Below are experts of layer 2 (counted from 0) of a mixture-of-experts language model. Rows are named up (a neuron's input weights, with its number) and show model dimensions 192-255. Each number is 500 + 50 x the weight over its row's rms, rounded and kept within 0 to 999. Numbers have three digits each.
Before each expert's rows: "mostly gets" lists some tokens that are sent to it at least half of the time. This comes from a sample of Wikipedia text that the model never trained on.

# expert 15
mostly gets: " may", " against", " while", " help", " due", " After"
up0:508484479525492521418571533517470430496505552514480519502624584487575420469488440522482451562564494441433417469507505499509510352463529477528486528453473576503540571522539465460508517445538487
up1:422503459467474407513482466342553467502462544444498523489609524479480504483491544514521506580449454501482548543471495478512536547436484525517510536449515457451426580500474557525573612431513458
up2:473465537498517531479507473478533474528492479468552442476533490552468428412441492545447565596551434589494429476480576446509499495550587423547576494498540520586458473433541480480545461524459508
up3:497552522547542554500430415507456412501549430555443442528456470489476474491441542511445425445482530488530436404514478524397550482384361559578512505477449463512580513550554463435474568501492487
up4:554497453483506518434493497460483511536490449491460523536510477540442443533576497542543567470506438536481483567522570506497525376600576496496469422521488578474504516520611466512498539538442614
up5:535520521523499532428495458474551526500515472494463473461514565493445597571458462552459395389527540411476425476368515498543533591594408564498541574430526516566480473605559538525467442512537486
up6:546487474542505559387576531614456505572496554514575503462506532572521493524434560486482434478591582533464525523561446505467503356463464425436561455480563498491516435590560531439365431531452466
up7:456486460447523434486515579451520555505513477507578503516535472436404537493499489536510527491407549487534588531541551554419426504514547440510555505514615587530455438553515568573526481540471454
up8:538557545481576504531528453507555473439431483500490517552398556464461530508478536465467514479622497526520551519516525572494448574458467493455482500478495479481462514497501465614487593515420533
up9:480555518566511505458511522468522518523496438487573507452491428535439507455452401589447468451583475473442456501402607457518440457557466543511503461442520517574477544656533553543453528559448599
up10:437506524437521541451521546440430431509489520488451514477507519477551568535450437459432450522490458513544499477404439407494441404369582451510572619479456454592517498508539483480514460448485568
up11:541544492537539530494425436608525385517567424583467442507435466497518507470416487506467462517547464441480454468508452511415515511403389549586555516557436480510550489516563466427463493525490513
up12:547455457461536556465527482476477622523487499511520466516452511519423508485527472443518514448488591462525505494624499547522482435552464534451474433520499501539423453426537395524488479536522571
up13:488525437545539504524519446558416421477477432481426414456434458558511449477487546477511536519446392476645467465492557524491540483469491439421452518595514528562522497492503476432415495400517456
up14:505508539503508538524521485528527447517609524608493457584472500508484496513422478511397430550548468490451474445524493467394489467463430552548534552499391475438571518521567453510467520507489560
up15:481512636460488581492514474567538379393512480532455480528613515532463384449521453565485550511528413477490453563470533547502526561466439551509364468526529564468493557474501497457479503523485442
up16:567532513515525513464448512541483499478481429508431518527474487573453507555502473542462564502576417550544489495449574505505450463615498492483506505445531493482472490658536478645430608506361565
up17:442561595522515469484490535326519526405492455521543481526506497435586463523418538469468481544593398538482557465561569438532375543407576501530530606543497503509515536455529578586516481415567503
up18:521441525590525473499528520539502505613499584537526537466541524585501515555556625430523435481500507474465528556562393460547541454419483434465467519507492433398488513504491485422478408611500526
up19:516505533432409549463541424451600581544475517502507477476586529461468511406445465504510548563424466507467504597546532427511497502519459505561482474444469407451474467429578359549626457427493445
up20:485561509560513596551585552526463494514492564539544527511461535513477515480500507493544518565493578605422486506514464457463466428466451500492503536453457572414472426463526406498477454539552490
up21:448510582481620450520554527429467513490482530494535596453464487546493494461535531440557569531529557422469491503636440501517512445402546442486438510578528506466530449424497491412457521548462537
up22:458490462493545455537520493453601451402528495499460546569419512462460567560572551469502516489493473511496431535494548568482451478416556498536435520465533593444506506571551457508427476438559517
up23:469560454445505541549471485404437572495487417500477498490548507579482492522518493540460434475378427486569506443487467438493559483361506506513460546574534464560470508490541441514492462537519469

# expert 9
mostly gets: " –", " as", "ish", " at", "ank", " Ad"
up0:446526524416373469569487444478541455513483424487467548571436546515518493488469456497564486413496499504589555620502392496456488503458546482463542492451545536463508514441424428507478516445487515
up1:427533453416371509485631496422478504450508480431446460545520522584542489546539577582499449417494457479451449556495546514458524497490516574505477495466493509479406549461500484583465469367457492
up2:531512511551471562471526471402596452589451435538413467624392556514520513433541571548410528553557519542465522481411578482434512467501506534437488434585492481555433542474466502471562476511483488
up3:547535444457529432536467436483589505442490497447413511536397565444617616525516561497457540499519463491477479448525504471477468537590523519444518536464511532543518459474546488487468541532459553
up4:492543564555483483498427417513504485460502497474564496500533499537529544524460599538536454488548435534540522494500557451484489549525491442392453546367434384493501469564600503425416449504476514
up5:553460433572586516521547453536484638519532391518534490580472469442469509470521476554475535555423569441523439432516463519520497451397509563478465407588483548472416448542599456514504460596513415
up6:468492463505466574460528434506468459512572470592499428552516451475460505500439506505449491449500472534454462468476522500413454492499424554529565556493459495425538520522592437443447508549495535
up7:540514470562460569490514495549504467556587556588487442520465457513492502485414483526409451500491491569489459493489523488352515429503408567560523533457432484475533508479563411536469463548487536
up8:556529504453553470578453456413467538476559536502479493485574506452502560466482397445542505496554413499571537450539538571516521480473548614507486475594490475472528515472510560432544536527481475
up9:490521486495505456577478498454607470538438472494473576565582556413499549467546546503509522486551432529542485443446526489525427494507499415596456492551462445617482510380507624464510523487493493
up10:522543544522512607492519503508478504558560482575501473523404491513482533464406464548440488507524491539472508485510491510372434485446468596512471445506420544492529514553577473506468533572496482
up11:492512465500460565568461491584506553489482488526493546535507508497549431468485551547511517539503327482556501454401495569491444449555457511519444448573536533500469521554497487479485445463412526
up12:391505523533565503522436524593474494565484517460470496481414478555558531467561463557485504566399442452471509489472480511483502498397484491525494449490464527456487552418537531427453444488613470
up13:501531508556545463604460487501407546451452530529506481475549529476525444476483542495572561418479448469540532507495477490491460543534426555527532496475488449565540544570564440425463403518462502
up14:514513493502470457557525434425507544518524524532514472617614553469489499533541505474538533477572554418540491489466518523546426461599481482545383485487467487562536503427536557528536535604529530
up15:542506458433418502494493461475494467440541487501421457499410520565493465390523605484560569511441512486451535467520596545507497567464533559447519399488521543492514600460550525494510482492495553
up16:340490505511458499436489339530600481459500490526527472463470510455577521536510507458407557483529430519527451556486543442491397441532536445584506563516461478573470516468518541613553450595508467
up17:538519500521458555474492501565532487552598490580451472561501475543474483452414490539423474516512509535477495498474497460378509465456425586527538542493398514472496521547578437523429487532495541
up18:463443500455468444504417478541564508493493480484446445458405554549551548504515473530529515584394408444445556436444571451461430469473481509511492520539476496534526558491422483521542488583507510
up19:459477438598553509482445515624460566530572528521551497565438419497485506478459530524528387513519494528521554432547552542504448542543507538567481511479465439486529554497485437508501564527542538
up20:534454364558511542484520497615462507509520515475486494505570557496484511492470420493519514558506615456549499545578446519505467607421521492578469362479424453389497513436569519489381481523449485
up21:477528582469515538498561502437575485540506477474417490478479443495588528516519578495529562533539472478418459443459475542494508468638615505489506455481412469562380451368517484510513456501538501
up22:476565450484454444488543408456518504436535547477472562526414503535530470546525566521505520442561530515567469507451608496481567538469495542474551545476485517496518459487419454503494519477528582
up23:438480533494420431475523531377517457422493441530478531535488468443535536534478482477524516452485611587543517552534577533447444493535477470465477654569507529519540572523470500526582506438467626

# expert 0
mostly gets: "orm", " month", " Man", "-b", " $", "et"
up0:481468467477567504535451585523546461428471530466437468395466463567527515503464574468499481526636536543577451441432569397464449598529600480475481474472502600554542550555478509421609360482537487
up1:541539572474519556578535421589430480561488547499443450496517507500569518523482582559545487464505559536516432502488515397457396574444510512492527449495523434444483520564532447571507382516582406
up2:506493487562509569491520459489528472544569512585528450576499459537508499438413476543444506454512461512489501498446496509379471474500421542562586581457439524461523521498600405522442504522446519
up3:472526505472487586586481490489489495499500536487488506494541474473627509512487510529444575543379418554578435471444563504450576468427541445482527545467547482428466541514419535518465528546472579
up4:443545452603458522530601429521588508458467609498423461473614446495516548604539600537530467527446453502515479378451542368414420448509459487465485519570503481434505522546479546488526540570488494
up5:534600517536463383497480480502614546499571618485466509523491518475508425392569494530410473448494501475395505579544511516513509453510525467530431478546497549547505467505512492399516639504559502
up6:540549411597480546559404439519536501493502562469417365411469515513510507488490485482513568532408415576517492478487645529511434450517546516516538399452537504517513576471418547494430519492525469
up7:570466486538498590576445458584510479499523581494498570540517473447430539490462560434526515512558475525470497471503422465497434444562500458455453482500497554426498486557514480442474508547544513
up8:466547513548516544490538479500493525559567532587536496538481493565505498458372451553449497490501477513501478522460492507374444462448458537567544552421444518479535556527645404499424500540488509
up9:448491434413476404505564490490507511407571479505495468654528500464541513548506555544431485433481416556470484466557552517468489444529573420432532541515481516409491391469510486499487572545537453
up10:420547458552508568548564501543492493497534482515495472529467548520437501473462452531566422544562594537408504537465505505522496506575515476544445498500443551517525487566519482622476453565563490
up11:425553544642513465534450436455472537566434519472467532531522511523492515527426446561485432523506438533516472485517512450543548526481491465502508519554480518443530520581579517449566482416503548
up12:430538534564482466496493469445427486598500585530478504570489463509518550566572429574428519495544494515569488507443560430538598558595518553425502579446465476401443556584493459542549514455502506
up13:546553489560543431534548439554502470485494565484472528457503506589519470422532588522500498499521510524540507651509494531479475455510553427567488444431556541553463475502553471498458453501591474
up14:499508490599498546444517502528528470562585487590510434530491474522455525448424480498427463512546515492478473509474436487375470442514448532563503566489478551453540490482563444535427466556512548
up15:476493480549500548484528494534543509557571494574506448541479484527467516439405503531442508497532476506525488513439477492357418474466465520586555571472429529461521540527628426505423545534494539
up16:519491457589494532484530526535535468556593481602517464515469462527445500461410513519424496477540493534477472501468496506378464473498449512564548549504444522461552484501597418504443495555514537
up17:507517518474478496420555433486466472501523448502605460481545502432503489510482527640470445563537543576501451615494569479481522457544478469603456535443482562543413445535483469538495526508575513
up18:492507461559472504470482477525558476559594507596498398546504450531458526449466497496418457477532486522482466494476469504400473475516437565540523511530440520450531499471544461521491485546484519
up19:496527459555465553459551485544541485551588518587479429546493468553459494458414520501458511518534507528506448524471477463370453451489434484541546555523444514442515525527520441463472548560518547
up20:432524550485489450425569460509478531522518508542526542560532515509629453576534475524494426397493466499463527535554481507516426502545483500468465546472460402562514457512557415508541515531571414
up21:509511524658549589530393517460494480479480509445398532580374454412430571494531512485473458534536451525614489526503517514458566496449455558572483566600506478571552525603530452541457430453585587
up22:528441395492437491470501520488545500542507517517359483543457546502502509478507554494484518606404551497518474515494583481506473434513538456485471443559504476534626539626431462551569413526491560
up23:530553442558471516448593495518489464481541553505493505530468525464542508471488429535486598542552468510495423577496461492506492490522560476524455516458567522542439481427609493579501500491577554

# expert 12
mostly gets: " Z", " all", "ath", "-h", "if", " Dr"
up0:463500518490494415421573506636431547502482489512508511477516543506557528502493497515507440449426578512501438525516484399457411471423451430558510538630617469527463400505481444515468533491581462
up1:495554537453447435525516471518466485531557457501495517430499523523549408532545507418420511507514506456470487566462532417523449424444474597449526434525518490429553525575604431594536489498501503
up2:412552586576427552507478528489541512504478490524476461467547431506486535521523387494475500392553516455469509574417491590498559544590516565543459447516499459485508494568612519503474536511595503
up3:430494450590465489497486446540578534536441564512616492471496498491432429569433584438495496457449472532541539456392570491493475481508516400561520551574526478481521494458581503505451533569533453
up4:494569533526515413559505452563340558568479445499523464437471530549559475519554438421421434444470500523404502477447526508513464496568526499500481513529513484462552452561509431458413440605539506
up5:510476409408532449548619383556546584527539516526473511538406570508518458535534536518489462539478517504528528500574551528513332453460439519520542465459539472483505546558479469608552446495455506
up6:542478489550453601497503504564515469593582484573483475544476435528524479487398477498441496513494478552478462501465486496377502465443427546552552521495430570441511499550596490482474520540517578
up7:523468481576515499520499507456615502613491589461629458459548549470528529449540599549495439469590381458569586526500523529457413438475546563476473409491539518438471503539542484529426499560462511
up8:448504385454549430546491538513538497453496468490588523449515486448541563521562480531492526474484541505507534462404475440514478609430549543534513365563442449630576523492558426545550460528431485
up9:501518421501497568445489516557507494513576529568539453524478478535476464455369489511466501514483547560492492502513522498377461467450422547561514527506438509477517495534581429537466529530467538
up10:512496460537478549507463471565523487544592504596511464521470478492503483471394462520411459501522488585481498509510505535396444413488429586587525481499448512464496530509549447505512504552435563
up11:569499469430532484448455534458553497521485379495488502590539356497483435509492425444583522463359479485550468539538509510417525512542378485522604499453570571476457451519521405534429526480500494
up12:539531485565488574449485496551492477540569470563487464528503441513462470466381531506434483495503485561455484520500481486412476424499431539585547499478458540435512514498582454473427512553500562
up13:445467476576525507556421482506437371624523501505535555483515526450533527522428433477476522550547435521561537453510614564526538405463568567510505368490430505597508583489521463539520526535540457
up14:515574462522536526437469562474568443440466560495610398548606445520440540485533527448451436401579446532398460580502406569502540479486477597473393436462515509502463541517571556505515461559557527
up15:425540424636372452423454517434466496516548597476483519440581537490485390507500519396525491414588480514575578454532537605555494499497528526520561489463562540433554534575507544497495486564543455
up16:514555470634366429548394479412564516494481469481487473468460555506486514524525542469465524487514412449438494593524502587517455482519606460465485494568495596429528501446545527417504459548522507
up17:518480463490401517466574359505480455525532536513442566471631478505546491506496525528471495561541570572502535455505466422544472486492468505561538408533499464457575537466558433493570470592501502
up18:581468440522519486489495487494532502495519499557412533626420555457512494461575407503354557565507447516531423572455545470503512523444535488568529511456494511490536560511477532506541452484428499
up19:507494454536481561479497452524517437540556487574487458546474421477463465443435517534409455497481471537484515492508500480382480458502430553591560515497446511482518493537563472460448540565496551
up20:519533526459530553525567498444492461413483427519556482537473487546510503507431497497553508591406524523507538615368499523552451499476517502483395491552504552455559584478540523427566424487402460
up21:571543464522500597535353589471574501616482553500463487592582494498430448525501503490526550487459477468382470519584502485447411458622464512453481541462607553425540455546498507525455417490478553
up22:516475556507523519516476451468639527527475526528522463503514531548486479468471579488560493566471556507485458488489621504492472463521467520600501409588507388541504596446529437578495576471508518
up23:496551429594499491550423511438513470514472545537511544553546458521506482464542467458552537576487611527559584625547570492586535415517394487570545557500479577468523537448566523573466439603532463

# expert 4
mostly gets: "ings", " Lu", " show", "Q", " match", "ship"
up0:471468581539487420499465488516481544462556561542428422466443451515440506472477584548477479548479559540473597464587499523533429566529515520466463490479462472504502444554499574486523563519417547
up1:511573533488611594568457557498469538538514581472448530466543440537457520566524433452471533433505372560567590442547480513569521473446501521580471443535476526403565608508429505514463459470493474
up2:501482491545427550526549508446415533521538571511570471523551490464540526478498535501531495453576449504570494502519524542513586476535540437503377570412514535593494438498470435334572502508452510
up3:615514407560438552550573377472479489507499474590505530473531501595494500505468462539495480406586371563507508447521504452490496551540493506435468571495446484449444518552524531535386535586426560
up4:460500523432500426411483516581473477471516481537459475547533489463454455482505518375480490441471510450363530491475425442519455523585484420488513570451556483573439572414511503531460464513487626
up5:535538608605476484524416497438569481466486458531501520517480528479486485500459592570474481465540470523536453548473595560506473492448411550538548427575577554458426537531491522513394519429520528
up6:462522491482437442422614601546481462559504539482572449564475584542547508573536488520500524588495533542490581467572570584498471451533529448560485550422482511487567514545499504507580466554511468
up7:498432511452409433461541537528511439544573460478499457504439435534506549521496539574496517526540435437477445489423440535491463447395420583522534493381465383460422539539495486473521334560401507
up8:442444506489425457357608472502581407424524521516477466568493475488488534481417602467492528442514495572434531412475449470515503434445508477406523554541460492451504530589538510465467481580459496
up9:478525574494571526431432556461533496513543485551430484445392468588624497539427478426515498515502527473442417520505542432530573497494475482474545506427503497421419628379581442506506453531438473
up10:531444537555541569457418446490539479482464499504440543481492474451513529461497524546468470425448406535562590483404613582426454566474464557510510393579531570484523548522575487554391550414583514
up11:572539538445343451411552518574490452552520476499510544594505546517462455585496502496436534499485555511458461516529411452465474496440469540515505435467477473445483477589442503536504438507478531
up12:397428491413458438428470585433405518478449388510582440506567560545585484563461465500418408449509472551497520473506502479565500496484519488503553565493526529417508491472505543561512526540459467
up13:463450593519532549488530602445469463458477519536588411546379514572547405472522458463535476555487456507494516445556444558530523501453522506525432528433556629456469594464566512520463451492464500
up14:517539433408475434442489559585446481481489420482475450486502541482429543451500581481506569504427459467438499419547587479480403346511510518488653541463544602510429553444581484455535534483524441
up15:502496538632450502429481611522489531474505392457425537408474447516529576486445517597469445436435464570523517487448563542487448505478558404498446526509537510586591594568405484477504581534505607
up16:496576507493530467546515530429428448511551487552434529351450563553510468524434512523483448407449518503394505485438466478475449432565499568466455496535458457383468561508523543483562454492396429
up17:512467549429500523492586400395488515531466560546389506584418571469559480421520568530479449459536495412514506475437536479512713568489421517424468484432467371670550452435475559516516410487572509
up18:472518578485457571662579519458529474476498543527483484517544510553506535500567550464479576498424349551540611519489608574501575481546524411555443418407549543458570570391493514464547502505542547
up19:505386437496444598533459498507603488485552552544529479554508514489492513507494574580566449525567535399499413510467449512475466532593529590516517503534496481420427514511534400524439434548460521
up20:501445524481425377422480570486428500602521508479507450457498523597432505558529508533477586465427491382474464541450513509514502451518500526527516548449517442574439542438509553429581437433443502
up21:584426605461507475379531444483454490540460564512451543563391487591485452445509490430502508581524530497465430462491561375507556508409457483457489492405495435533508564435473477452532427487478583
up22:510514522467396465427453610537570505523562583498406547523472471469453547535454537519459497563424560493430475546557467426482552479479485529549503510521444514470478490638530459415487454521519563
up23:525531533465476555469428433439451492461459530515563472460392567511529368574437479440439495548512515399428466542491474446589496563550509518507414568457575509387421509454562487532512453531538516

# expert 1
mostly gets: "age", " con", "ision", "sh", "ich", "ss"
up0:556508564530439490498476454429411546491559526521536595451551572523541458448403554497474394455564414476499496452494449521519460480486502428541503475475563501523327547487500548610509523552468535
up1:490463426519485451445509438471545511587487383490522477507570395543495518520516457538572533571460546477502609488629475523502559536546449539545567444560511502505529425442496490541397502508521454
up2:478546501459447466438437474557479478479516474505472445570442480431476538502437551435474432522494374540489474487551433484519556498538575528519532501529498589499459474446531451505486518421485485
up3:579551518502493568447526533497555546671461525487570555472491569463579485505407529580555569522510473485520470588542502476373472513491491494583475558466478439495535506520596556452502479558498487
up4:533530467469531474539480443509504517565498413467454546410625500514481572514552476573504477590548454570441567464485532471458519500600515526472573491473508544481463456472443504583475522481559609
up5:616522547583582533428488453495529520460499413532552474540537490540581445436486415562425561493591351470492516405488537430454592554513520489415551396478568592556516541547464506476442569511537577
up6:439470429586505573462512462587462425518559440526459521540498468548449511470460457590492471461505593516541466449518536543454509543496477438528499513498556445489460470534550460507516589554464646
up7:447542537444484480447442508505515381478474452539473500582494462493513423457485506368512563404553591514537513499576572443475540490422441504493548520420415533463460493577490436466451620426457587
up8:602534401527530587449440568556468595513491491520545532466600490510452490488456490411533474419539542463535583500449587520513424533513504522514428470565508430448471499454494549495601539472408494
up9:482493479516465476428478500411518511443502495505554488567377517499509495557491563519508561482340449489533541510554482485488390568385537494521512555469437510419520583617510511473447465541472440
up10:329582607522375518468553519462496478451489599468351575527500511558454567487553546558604555444472422545504516496475445471490433623513495532513497544520444557486472509531458542555449451474498421
up11:448466599563554471531483574576560502450520532466556533467580537543529469462459500506534463491456456458474514446512433519560464515569595593505520442397517460554472481493515580535500461503407485
up12:513480446465457478520434436463484491560546504450453507469595479523558532497469497521453491523435551438432488513473560473497472500614452432488482532503496534498571486429423482427526490460593590
up13:517499480516459543520498455519542493516591477597493431543468471526503496492449458520429461506543448524478446480479423445409422412499424579542555557544439553489543542513518392540497489485484542
up14:496449453469437493438547464573330612507530548513476488375313535509517448498440402581513486512592477443497453465542533531477545459429435468480513540497517475480540442503459464579512493604500519
up15:492517453553499563477538481516524517528583493578542436541475441493503480488397492560448469521524470524494445489485484493345437483475422545589565537499456521477497535511565419535470476536492529
up16:615535460407537493480421402550552496466495424509399520493610508435546511473474464585480496545547387463500462459497489458465513509580495448473470432493478596504458492497496438501488548558505459
up17:384475413457455469545577526392525425522511539506487512563478521508407483510524576556523501474553505609577501508468534435478453544521507533385547554516475506502438443478549554477425511447505538
up18:439536596550609405458546546581496333576444579472588554454509551442448497572527536537531435531562519510558486601549401434533555441498517574426517498509440623461569489539402575501472497423566532
up19:482524434539492534441477508544501506590590523561505449499446456544477507485362494543476487459479514563523488521477481480334451498448445542563533508464450497470560541501645438477439486536455535
up20:584468475474492483559466461485521490486565460489370498598594393529467454478558521509482523464422360499423527482449538486464560431563502507449472493436523427600537494369451460423461543444543536
up21:520499424552517555479532515509501488555594520570517438535472414507516497478388473538476462505527520528524482510497449474339409493505452530573531544505441536503473539485600419504431439567445566
up22:480529445532505547461520499491473485566560482575512462531496432499468487472410489562476496488565477541518465477471446500363432492495445540535573563494463535475517513556564395537470481563480522
up23:510502453550487562469498470511515504522618517576491439550484439501499481485427474561428460513549460528467440485486474481374445434501450560564520566505423524463534516531557408517474496518508547

# expert 7
mostly gets: "ere", "se", "te", " League", " Church", "ore"
up0:474513462564474552456506506516498474509580517573510421545485472531500484461394508514442438500520461556466508478440535481370461470499474551501581533475431510485505524530597420531447480523470541
up1:380483544583562456501546508448439518504500509477515492503483601482503464468497541406491493453412536495501609413401586562465525548527426481498515486394488491606525551445464496578495499494454421
up2:406416433523493552501526584485479492590520463472496540613436523480556519449508684462515472501539461514472537452493450533488499536431419550392452494549532502480483498519505514478496480533468505
up3:416513463493500543530439546523571606516502452504521547464338478468480504496544540510530532412481473506591505547469419578440592492527437462574521506516433502555477459542495478511541498613451527
up4:598582470510473539435441532489565582641473420483577542491497583478521431466428493580515563494438498534510542551523531524388514458506422525575526482487485472490489509497553541507446515618470535
up5:511500492539486545460473520498486463546563526581502431527481482513502499466410467521458450496564477557448487477468492454342457474497419587530529514467419500460516506521538444518427487513509547
up6:465525452583471539457492487526500448542580537601511427569476467539497494451407477529434446507549495574476452514479507485391489444457463588528546528525403525468507520527567408516448485544492536
up7:500461365605493651436504538520451426520467505487543517517446446487513487543523508423455472500452433508582498458519575402471530507462436502431486430559484454408472503473523637449478492442423509
up8:584512518525419468510482488453598482438518483561541465580545438475510524529512475435407487476507579578380559448558589528528468501480513430509491588573459483418478483555528476471562531555380575
up9:457504580417482366542494484466459603509535445443526493557386505463475490417449515536524538451530472470407577510493490573492538570448429481538578455510433527404476538434506454467595473456461567
up10:490460420435527346520544500556498554570461523490509450484426510556587507581558471515440468603539474508513472432527432583525586561548506559593473462501511527482511428643485399556561396527614491
up11:510490491556480561455468485529484474546587506580515444564464488532494489457393457538429447492553457563470483503472504494352471467502450573520539505481433500453501485508584412516478490519504555
up12:501551502510436534585476513630484497485569620490443544487453505482479438506552575526578428551458453508455420463506518522503491624514422458572564495533469520464505490592566453466620444469520598
up13:521489427550485537481482497512479452536582489603509435522452466511484517473410465530436454480553449560456521482485538463334468443460443575518532541475425519467506495511533439520446462514481528
up14:466501502526493533470483494546478479535594547585505419542506433543494456498398472508450459521521536558464460475468505475392445474486438539554583538492441532470513554546559420554455495550506548
up15:469514511531489568488468476555482473536610510601485435538497442535523476455412555523444478495493477555489454496455516472391438461506468574523558529502414504482506556554577450521488504540461603
up16:575601499548476575407505466536603535608496489472479540531511552474544426496456478617523588532424498493532470593511506504424568423529443515520467522458511445526487511489606515472451495579552489
up17:471470373484577455498548534490468565577488493491475498538540536513528498476454497484544511458482453507435507414506602586485520482550511512450480446514423448580445409591391428457572493498527539
up18:588485615463490509528553441451492490470492522475370486597597495600541499461492428554481483532527602521443399469532574462524463462528515482468589497415491456450617469445458461574427504448490601
up19:513514504567473573467480507506488464533607531582482429540475483548489515465370474533444466491524456562472517480466520492347462458482458585516574528488428503452520538495578456526448477500479530
up20:515480474449494502556581536625445536467480565506458478471554465484401476481556417517415437595455521507584412440526538390549451557583440525512455496464521522480426474564513477572465439489564533
up21:482488562480529482500528578425481475504459419493551517506396488478524497463532585361553561547427515482442449551565448500482480485468440509477530585466496496400452550386553533566473361399395532
up22:484509461550521538439476495527481450543598519597506441554483488540504484448414453535402450520541471568473501508487522485360437471466457574522493538493422486471514525503553448516433503534487580
up23:573423533549502615554581501524452624468508515524489487625566470460444515560504592492498451509591516507550516583519437488525446516498434476454504527550555485488449410505496456542480480495580458

# expert 11
mostly gets: " 0;", " other", "anc", "om", " right", " small"
up0:595478487551526533539474480537470516423544385513512449623543474535642534473515429438535515475394451480385501527478525479508581521539467602470408423469505524496417454610466477534491567594455492
up1:509504453504467525477437467440522513369540465458466497582546557502527508515545557452574584459415514534470576454546418485487489584490450513484588488455443503506409512538432488583485542510420540
up2:509546487512560510603458494476480424499501336449542385415500457504460532513531463458504423507506565467459519425480502592558465530516497529478582509519521603606500587497489561526510406504462535
up3:507475479565473556457489487538523474527603525601493431566482465490470471487411505514405465507473473579450483512490494468399496481473416526533489548462450461440509488526574408531467532509512510
up4:571537431402433488448484533424556481441505497482551579484570496595469565566513469531458519538499441464576517528478604477513423494517507475507477514553498442557607502552564513422489612467548526
up5:386480550422618458536591540535354424543502486508526531472547473490474472518494447513483535522509494568518426496490505495516426484492475600476621518407437473542509501525451464422494433580389523
up6:464509423507517502429535502599513543508592494502534553543538559467550583518475543431524466460549514542509495440515526564546468587571519530539499490342519461450484458549458395462386470562534487
up7:471490514474563501563531474471408574519504486566487594554558406398509450470528457580560528454519584570604487503507526460568508421513548531506466501433530490592450406530506507452433499491505569
up8:482516484566459547474512504510494488535562506610473465556481460508478482495388507495428448485495475520492465519501502449412446479478422572582507544487443488468483508532534451545472501528510521
up9:470430550521555482449511483535491486483501498480521499548464509474518535489459498543476553427525497602540515517476383563498517534487509530425493480389530445517579475528460481457441493463464444
up10:568514515495518477538464474585434480493566460488564492508546538473553519549452575502507463466499622511484522504511472466442542518543551457608507551437533639541573544559442530492591556426426539
up11:426517496412484481547476546449563403523571557479509527424390541451413522473527496551464478515598498482489464554588503471528394490513557487527530472565521537537487561515383549535524544498536519
up12:444482458537506567484468493519516440512593549603498458532438491497470535480423535513411472526521481563498475487492518467406438492474443534531482572457430491477516504510506432523484540518510545
up13:522534505476450486459530502506559534470487547481552532612659537555444570632531448472525482555511396506558502500458510507484474525567433436584467491453499458588448474539525509443523490466527562
up14:469501504536523577455498498508495472541596524590523474535438471491468535463380508467449467504501509561477457496507497460336471474463424550555519581481434494466508506536526429505436562518500558
up15:485475451563472583471518477546510478515592542600493468572481469478473518480400495488436470506482507582480468514526521493375447460495441552579522553474435499488491503529509424488480547523518549
up16:454500456530504590427523485510516454514609519593471461545475462513450527480427556469426441517512486532497462504506511476405427497486412554543543557470439492451526506510517474516483548509500564
up17:560468548489348492517540467580507513480447510514471449615501523513487508511500598444507532405557585500501504478481624466542617523474473512557408458520501439528483445570466448476504472499431577
up18:581548436521474517491492557625605495532512569480454579491548501481436530501507521489551570571491489514396542513495522480508350501369438540554554429557431558410545522503489530481572520573423560
up19:555536392497514476527511511590522514612523570466525529546546499516526506504506475550555401520448345569530513450530539505480461459493484458555467567488405418448429448483460460458594461448508461
up20:432582447459510450532535400496559527605475517480513487435488577592555543576494482521487589495477510456496460457498572521529412421464539598415518508523461475426497518581551530460519476556468523
up21:653467480568493476405429506485459443453522508455454579484569519489432554514453508492513498441511437509478594576535512499442479514553467477498434581353474444513489505564484469467371426542481470
up22:476523473538527609463536486510512457531580532572522456548495456453474520465407495526453483506509500548457464525487510467381455466507430572534498565470415512473471494560498425533457557517503544
up23:503545496578524509413460560558549582477487478528547490499528518614578544537513454487442553451533426504390450459482545472550490588522503463424386534438462453519554551489591460500474530628466556